{
  "n_layer": 9,
  "d_model": 192,
  "n_experts": 64,
  "experts_per_token": 2,
  "d_expert": 160,
  "d_shared_expert": 0,
  "activation": "swiglu",
  "moe_layers": [1, 2, 3, 4, 5, 6, 7, 8],
  "router_score": "softmax",
  "normalize_top_k": true,
  "routed_scale": 1.41,
  "balance_loss": 0.000311,
  "balance_bias": true,
  "init_std_router": 0.0226,
  "lr_router": 0.00117,
  "vocab_size": 32768,
  "norm": "rmsnorm",
  "norm_eps": 1e-06,
  "tie_embeddings": "early",
  "optimizer": "soap_variant",
  "lr": 0.00438,
  "beta1": 0.95,
  "beta2": 0.98,
  "batch_tokens": [65536, 131072, 262144],
  "seq_len": 512,
  "train_tokens": 622700000,
  "steps": 4148,
  "dataset": "wikipedia_en"
}
Below are experts of layer 3 (counted from 0) of a mixture-of-experts language model. Rows are named router (the router's row for the expert), gate (a neuron's input weights, with its number), up (a neuron's input weights, with its number) and show model dimensions 144-191. Each number is 500 + 40 x the weight over its row's rms, rounded and kept within 0 to 999. Numbers have three digits each.
After each expert's rows: "mostly gets" lists some tokens that are sent to it at least half of the time; "gets" lists some tokens that make up at least twice as much of what it gets as of all text. This comes from a sample of Wikipedia text that the model never trained on. Tokens count by the router's weight.

# expert 59
router:535468474450556531463457516494441525464482476446561520484520567477499505535511490486580488524516508516492606480431460532498437562491468465521457
gate0:503538515481483470435443525513500501518452532446521548488531451485467468563457479478537508543467443487504547455514551426523495537501508470467454
up0:460472582447497553500509495463516508545517518488496582528508499484497426520493562518457535475463502506567562488477534521510486522392552432515499
gate1:528504466555464508536492448473430473490585477503557487429506503479455469483491470565443536462512496483514483456458465551501560525546542546472515
up1:458531555461450485441479490503549544550474523426441503544477471560488504537446540495550487537492471515502592508539586456461431499444481430510525
gate2:535446522479471560494433511506507465496503505487421507519453512491526452511509468436530528488502516529470517491422496458557507531582458526462394
up2:496474459498471469507526518456456467508499448509441461472516508564480499449508397486473442520524540506461528496479477522494515566517502565429453
gate3:554506532509472547500478510510464492500418467532497499527484546541558482569544479450450499475483498503499469508407541457498506480489495461555434
up3:525469534487445508505447463477490563452432547548512398516462465572576469462488505524467468430460505520518450527418483514502494534539402477525458
gate4:466478477490538474518480544516542494532519532492525479503444501458491483442515447478502456548554469587428468490502514449487511481424462494491443
up4:454525502468521496510508505518521564540513465469543482472530422596530488468528520533595564476580432496530497484486446525457440499420576495524554
gate5:515548536465462530459521548469503479521530513467554510542580552503469514387495515526466438496530567485538523518511484431544501491488515443546518
up5:514498464547463529476499475498498514472488521541483525424526480467525438588540538464540493569488471529513478480492429483462539499490538532478526
mostly gets: " de", " d", " p", " c", " s", " b"
gets: " de", " d", " (", " c", " p", "N"

# expert 23
router:533565516489530519542550473439553526451492462540531538458480567492531550534494526524576542466530513514463544534503440533466558471473560467480482
gate4:435510514541615537458529532470511516522438511469539574562555607438520531536523516451494490478470481564505508563500497549464468435475499474486465
up4:568462499460457469473531454524520454541457528560466472512568500557543419466503456474455482536477499457458445428435507511503515516563530562474559
gate5:521461431555455464484467516500477509534437527554558543488464449461486516486474520507533548491500441502481484441492512502574546507500492537539477
up5:505466488425522521468468468576524556476506481447441411472535496552498525516498500488486494496436511499427517444500499565495427533540500510522495
gate6:515505519575508448473571535433460515528518555415445491505520547467499497447490461535489431581502386519478517493479458440505455565408538493439457
up6:542444474485522519526536536521522509507478415533515575553465501505456447449536497491564460506461523491427517524516536455532464545554501485558470
gate7:509462506531501529542447606591527519553566512474491448507462530493513447533565427523534509476445571430523460459588483475474397520530521512437497
up7:510476547480447489474512407457452523423465421526485522524530423503478542497445587496553494523548491549493538546439500546506503492510466463566483
gate8:451545520465484537529499481473500469547481537462533521576525505498527480492488507469514470577439501482453520560502502514537539569496410485480505
up8:548468502526536462497491550519450514463486494512483537428469470494458589441491502593504530413502503473460492458478531475469533430560549519523551
gate9:537562504465541498432489509485501491502474505479491501474466519491467560502499411518513546492435511517563512484515530478439492486523509525563565
up9:484491453485466423455517410596541462464479499496453474509473474523465429510458534485473429506583479502466500454509499449523502505569599457553540
mostly gets: " (", ").", "'.", "\".", "."
gets: ".", " (", ").", "\".", "(", ".\""

# expert 51
router:422417457461507454469525487551535507516510532581409512548489500437440494523422555468450556510549487555466454544465486526444478497414486442541595
gate0:553554531525521527513484483524558562506541482489513541471504462523542485522518439502510440570518577510473525551455519526507487473459452532463491
up0:542492537532485527493424466550422448530476552490533530498488467560495456481483485542491475505558491532508573381522560493531541455488546525472508
gate1:522496559418477481442498509499515523508518473521543523510444434567475437479570409485464530398518492552555440481480474488537563500559487455576557
up1:480500481578544442508540478529523478529524502450499526642466475444511519547404545466518484531526480458441572602523563487471509447455474509511441
gate2:543507559489556500444443521556555454493517494541390549503503481563405505519476486508538495509507555512521438513508563474486580492487513488579428
up2:512474542486545480445460543518555453478538434530429519479489467518434515461463520524500505483481512505541435517520548459434511471518513445590493
gate3:526536468468481503493525443430455446436542499426502478444475526437554547481440489470546500471474438522446449558487479462555459499484496455500528
up3:436523470485493483439493522457479455541420496539417524549537536547485541485390468481459497478474530485478520521485448453438482503557519524473491
gate4:422491491490485455495483508534467472528521599441492555500462519428532478529519495483477540568564446508525504489490507463457480559537475483439504
up4:430475486466448482517510461542422442533533559442454499490481525452515472517501476476475456534526425540518501506448464442428562522531502498427556
gate5:507460492502514491530505403544512510494504532496497476537528508510506481463431489528493434479468496535487508493499482466492510463489496554510472
up5:499440518526531496524541436538530472497468541495515484520516457508497484446455530527528437500473485528502503515545456484470500444499505531484475
mostly gets: " However", "In", " During", "On", " After", "After"
gets: " In", "In", " that", ".", " in", " On"

# expert 46
router:481451471517516447483512526496432553461585475422543448494507521492497510535497518546555571479492495503590545591505472529511430498396535440426460
gate4:553497540540472448583431458519401513511497529510513493514490480477524526500523521461431451473557544415494562515501496482400548531493506421512483
up4:515507517425497509477421466444458546549533483506413427520512513447384504485501526489531496458487508528480565524510565451470475473504511450530421
gate5:436437505464535453503501497480534562519519489553509570457495523537556475523530524552557481463478532492513491469429485540509532461483546485560413
up5:499424459506497449517501469520511505515526460574497540499473512517499407514497549552519506464471514530497506468442495524495530478480531459524473
gate6:521519441501526548512459486512409515498468465506463497432440478582480481484479437470510520403545459481528509498571564522549446502532476482544523
up6:551432479501504552536536474494560464473481487567486502457491502575471451563507550441453471515569527531502434514516501363479588498467502448525472
gate7:538539439518515477529508454537501489501599449449449457460494504498544461440546520535487524564420481541521533469495483511478438447483460457458494
up7:502541491507539463529516501540517490501462495430508484483491467543491455487565488525531433488485540499551511501452526510497502510497497526553533
gate8:449536475559495518495478546493504445485495510488495496513470443459546450489506503578536444477415483440502498459503481479494539432463507485538523
up8:447535486537497532507493540522483460497453497468502502519473457440511438476479543595575455436425506444472473470489458514532523474497499487507502
gate9:455440501559459498550500527480514560450496520492532456539495441439479459560582482500551533522441568484541521440532487573543475505431459401431479
up9:436425458571484491547574460497589516395532473496513494525478497439477444581560546501561564505408489477473567474513473594497517486471516433484470
mostly gets: " et", " &", " ,", ".,"
gets: ",", " and", " (", " –", ";", " &"

# expert 10
router:472445480527540502487501461514500501440472519435535577478478532498532555485559475527457526501526560509420455424486515416459502444519471537486506
gate4:528557526431467557483533452524540473529465486465496476492497438482489525434495459556462468500571552444435520510563580501497506457518422518532511
up4:463492449523485439524456528479470517492532476534499487502493506511424488559465468455493464473479429529449407496531498479510500566499590514439493
gate5:479480460536512476485515526502548489558457530480512519540534484479577528491590516570464531536561518475463518503568500487514558568474476524492482
up5:532506512514498585510509524500508530444552496512471488445491495510476530551447525493547496448433520551485538496464512502501452467486576473474541
gate6:469525516488482536442516489484428455423478464561519561506452498519500519520457514550493488477489477512545563525563495458492548446568501437541493
up6:412447503440468556466575489477401476433457506503526527485506485558520542494458540552488500499508502498504530494555526487587477552516483419512553
gate7:533537555533519526532493471540439564552492478460519543402477493540498524508485519472489432503456445503444506614509532467494515516519492417417473
up7:602519460488566529494496474603476455446441489573530540587488560430499473495562444487494476434490510551509505526529512517583573473531469521573490
gate8:476456471535524490492478499502482534445477406515484550421541497533434528453541496528425525541461516453486513538472511573515541502472566500494519
up8:493476426553508516540492503526471491466456431497467523464532511518454523476509524527473536560452569475492531506451572524558528511516555524474491
gate9:473425533502512461451502501505428531456574556441421490570497509488513555510462481524502509415490552525466512476457484499476476466533490431548441
up9:504536536473457528466520508429455427523465471490493448476445514489437464587500449492484530462469528516584522503540453516524511554442460509448472
mostly gets: " the", "The", " The", "the"
gets: " the", " The", "The", "the", " this", " exact"

# expert 36
router:539482520537441494473528540499418552479475463538475478547502540463541467549491471542533515472586529495552578533459454505480519495520502537480485
gate0:515584470559526500475463430540532515502508489472467483456495452475562492527490553471470470484557481474491485497512512489473537471419471486493480
up0:437485498528513561494508473469525508528506481509504513497466507471384464549528513546552470491537500496412449569461482497422513466527471555485542
gate1:508443436507558543538534472450462469459465445499542523478457471470482504481544502456604568556535504523533429527488428499459512536526485547520513
up1:530518490551521511532502447508513486547507487495502492451454563502581568488536475551468501474504475566512428503508525520470429486538443509537532
gate2:513481460515500514505466453548546450509576477545493429531518482449523504601483511524459532435510470544462420561486465491491483499533525579527399
up2:409520445489472415433513452512529488498518484430500392554477505424498461492532468538488446459529521525523427522497436520498529453523520522467465
gate3:520529498550493457515532487495527418468519525547443567510523516487458418465487520494477507473457498483465500455468487520519519526569508515514522
up3:467495523574457465464497465456483483527490502553418535530529573526515455482515498498465441462523464503409528456489487499501502574591523539526546
gate4:565468527498467584467478527514518422465457513471447472567529499491513562528502553527473506431507475564519480449470494480553508570509474498499503
up4:504551494520500525504422521510503563473443463535526483496497504495548415421565448493522483470493532471557495437529549508500459494463534539557460
gate5:572477504497505550506483460512583502531528533564464448580454442513458492532474498567481515465514467530505485448469481516472561522507506532551495
up5:529511498493524529458469508536537495510529518521459450543496473527484446566495448510380538475499553531454537415441504547470590513503435476489488
mostly gets: "%", "′", " km", "″", " million", " kg"
gets: "°", "%", "″", "′", " m", " km"

# expert 43
router:483601401481537494492461448585489430458504512461439478459440538526562458516441547461458501453482508455448543451493507438464581478496512503472468
gate4:458477495474469492454419477531499484529566482519568479414442511481569501536552503488535585444451503475446537545480511428498564446481441437434570
up4:492544451522584536537495516504530450514450512456590483469517447526435513480458459494523500580532507552510569502546534471423445542488530552576527
gate5:472502523480551536438535476494492531529498507477556539586542492436524520491517525442434467523470574495493482462580447489448483572467572471500496
up5:509485466468494510489527487466455527413498548568611573576578523469531523469525497537496484475468506464441495517522467502441494486574548474589510
gate6:478495450429528536545518459520511491468459518537552478486459495470555489524454487499526538476469522468478435568476468409507510480480530499462492
up6:527548502519533441488445464453486410513596526488519481467463541488567518493469466532519579502484546489446478524523558433519567478547584517415534
gate7:564576491433548497550481550481532475548472526467487510544535520453515514495413499563510480507483553476450425519544462450550488410451546498469438
up7:478473501503485496474477474548490562460485504582390432484524468503535494489523495426468486502445585486552454512381540482515523519543542479474573
gate8:554448505526475471467549402499454456496466539524569509470475426518470485561511501464488458491522424574432524495465522454467506508557544516506451
up8:485454549500468492459486397496456479514501525514561484466471455579452513478532448499512456519527450554451526485442495467479515499539557517542442
gate9:499544532533565464483541529482490512532444568512488495468483439495486495453433446479519493513469455517495574532535437515567480515530492545545531
up9:493530532520443460496547569447507464500513536514500486445557416456453428466475503460551539496500489565445543543454515494503463490510572539543429
mostly gets: ",", "\",", "\"),", ",\"", "—", "),"
gets: ",", "),", "\",", "—", ".,", ",\""

# expert 60
router:453535438509541453521544432470500508502481461484503499507479524546538498459513431513471476488520499479457527537439433522552523454428518402458513
gate4:509449564496486468463512569555483493544513544422514462557491451515530518479538523589528519468564409514510548527492548528552476571522477506546564
up4:522511532449488487526521546481519454537494513452444463542429479521453502493563470561520500490539485529576534480469490467524513472498570535441608
gate5:451476513473542490487486520554491448596487499476452398490576558461540521514400500492475544506437584478534591554535524468452495459454528530517495
up5:585524502463433535480458541488493533440489557428513543546445422462514522528498478544510451456534409491428446542527522547556506480542476474520512
gate6:487579470545548562489532512475484479507501501518512459516477539512501523481505516413506573458542566584476514555484585538483539430521505425566517
up6:482415524534503512484455494501483547487564472484463494485521462496498510389486439551462471541472404398526489526546407448453440576463489575451453
gate7:529440449559487518485470491454444490515464510460541452489431514473558540506540479504494491510491536485422481519526532567538545599541444507538507
up7:544538489561503539553436492408492461533445523477531497522416497492459575503511532541518460506495486542374449583534557540516555567543487510527489
gate8:484530512506499492498506503538520508518493473540502483498475480422503438459504394510537493487542460525498470415400489497499459508509476483513431
up8:475561408519539454493500433445412531490566507520505501529536567467465483528437475519512508572547488466525604437501530592478487496556457474512516
gate9:515524511436576472529538478473486559481509467594447467462483489546477466521441519522519544528492480458621424521515569526529488470442477475460514
up9:549522493531523429503494567467507510490499583503475531548510478411478447433503449530471382468493469465480519485501534463456444549542518437507386
mostly gets: " D", " P", " M", " N", " G", " S"
gets: ".", " P", " B", " D", " S", " C"